Experts of a small language model.
Training: 401M tokens, 6112 steps.
Below are experts of layer 6 (counted from 0) of a mixture-of-experts language model. Rows are named router (the router's row for the expert) and show model dimensions 352-383. Each number is 128 + 24 x the weight over its row's rms, rounded and kept within 0 to 255. Numbers have three digits each.
Before each expert's rows: a language model's description of what the expert responds to; "mostly gets" lists some tokens that are sent to it at least half of the time. This comes from a sample of Wikipedia text that the model never trained on.

# expert 4
What it handles: Chemistry, math, open parentheses
mostly gets: "{", " $\\", "_", " acid", "frac", "_{"
router:129094153140129112110116103128155116147096162111124140137125099119115082125138131164133094130131

# expert 1
What it handles: Field and list separators
mostly gets: ");", "\",", " ;", "\";", ".;", "):"
router:114148164161114132084094117154153156079105151129114151104115157124130146148136148124159118156162

# expert 24
What it handles: Infobox labels and fields
mostly gets: " Website", "History", " Born", "Population", " Released", " List"
router:132110125089139145135147132176131134155094142131139128133114105147138136131146178127133125149140

# expert 10
What it handles: Surname middle pieces
mostly gets: "inn", "ø", " Mc", "ough", " Gre", " Ros"
router:146135145079136098110141100162155165086087148112102094143136117150106130106094128134060128154158

# expert 19
What it handles: Table cell starts
mostly gets: " Candidate", " Jimmy", "ulus", "DE", "aeus", " Tonight"
router:120127157087092110136151100158164119106097136090106084150111082136131128126156110151157134124161

# expert 28
What it handles: Years and line ends
mostly gets: " |\n", ".\n\n", ".\n", "201", "202", "199"
router:092125118111142159102132138135174161110114080126134108087120141167117122107102113111096150100116

# expert 7
What it handles: Name and taxon endings
mostly gets: "idae", "ová", " Stadium", "ensis", " Mall", " Singh"
router:143111121109129109091158113194166155115100171113116101127099113161085131115151113112119163136139

# expert 20
What it handles: Single-letter name pieces
mostly gets: " de", "p", " d", " D", " P", " Fl"
router:094097134106124081112133120145159112115121142142080115089059150085117157151105108125090156133156

# expert 29
What it handles: Location prepositions
mostly gets: " in", "In", " within", " at", " North", " near"
router:094129117150114129127144105167112116096114164128149148102068155094115127083139104123175152157160

# expert 9
What it handles: Biography verbs and counts
mostly gets: " several", " six", " many", " five", " three", " footballer"
router:158122156101114132135153096133127133163115119107130164150120132187136100163169107139109151121148

# expert 11
What it handles: Genus names, sentence starts
mostly gets: "LP", " IRE", " Av", "The", "BC", " The"
router:115120154100088117119151099156167119103104127090114085155111092138134140119154117154155145142151

# expert 27
What it handles: Foreign name fragments
mostly gets: "č", "š", "ı", "ić", " RUS", "ă"
router:123135139116077135108134100162154104115125152139136120136106149147091136092134148168087122115145

# expert 16
What it handles: Numbers and scattered names
mostly gets: " Scarab", "′", " Amin", "oro", "aged", "aeus"
router:113121162104099112130144107155166130103100137086103087148111090135125138117159107157150147140145

# expert 21
What it handles: List and table delimiters
mostly gets: "|", "=", "″N", " •", "-", " FW"
router:128148133135125089149107120134159110111099122110154090097108116129159140125127145134161128146158

# expert 12
What it handles: Auxiliaries and pronouns
mostly gets: " is", " was", " it", " not", " been", " be"
router:108079103095137097152159101079097139116131115090104107160164096136161144145134110147127117120139

# expert 17
What it handles: Foreign-name word pieces
mostly gets: "Ex", "mb", "/a", "م", "Mar", "Al"
router:126108153076121093112149111140138168096096129117137106131141089111136123129096125162085130113161

# expert 3
What it handles: Name-internal words, ordinals
mostly gets: " World", " People's", " Times", " Star", "th", " coast"
router:139114144123124120124142097171133160175109140119127106132113087126139115141087107107113150102149

# expert 23
What it handles: Word-internal suffix pieces
mostly gets: " General", "achute", "ison", " executive", "iol", "pl"
router:119110139089138076115162108151163107122100140170078099121097140138090116165123105145080142126130

# expert 31
What it handles: Commas in prose and numbers
mostly gets: ",", "),", "\",", ".,", ",\"", " ,"
router:123129173144076182095128101165128129086103147116103161130094111096120172126138116112142146146144

# expert 13
What it handles: Prepositions
mostly gets: " during", " after", " between", " at", " as", " for"
router:123089090148149121106157140121052164127127163146114095150121117113115122118113127128169129148158

# expert 15
What it handles: Conjunctions and prepositions
mostly gets: " and", " but", " or", " to", " &", " would"
router:139114109140129132090139097119127102076133125125097107141125095125114151112155118150152110153153

# expert 22
What it handles: Infobox field names
mostly gets: "°N", " Website", " Coordinates", "″W", "″E", " Born"
router:101132121143105120126143120124153095156069126139140142091118121129098127101133166149136074179138

# expert 6
What it handles: Table row starts
mostly gets: "|", "″W", "Best", " Tonight", " William", " Fort"
router:129110146148101098146085099149184099109105159118117088104161132167161105116111138160177153136170

# expert 14
What it handles: Table spaces, name initials
mostly gets: " Sch", " Mc", " −", " LV", " Brown", " +"
router:146099165133102117125147108163171173125087159092144136147137102118159151118132091095112128101149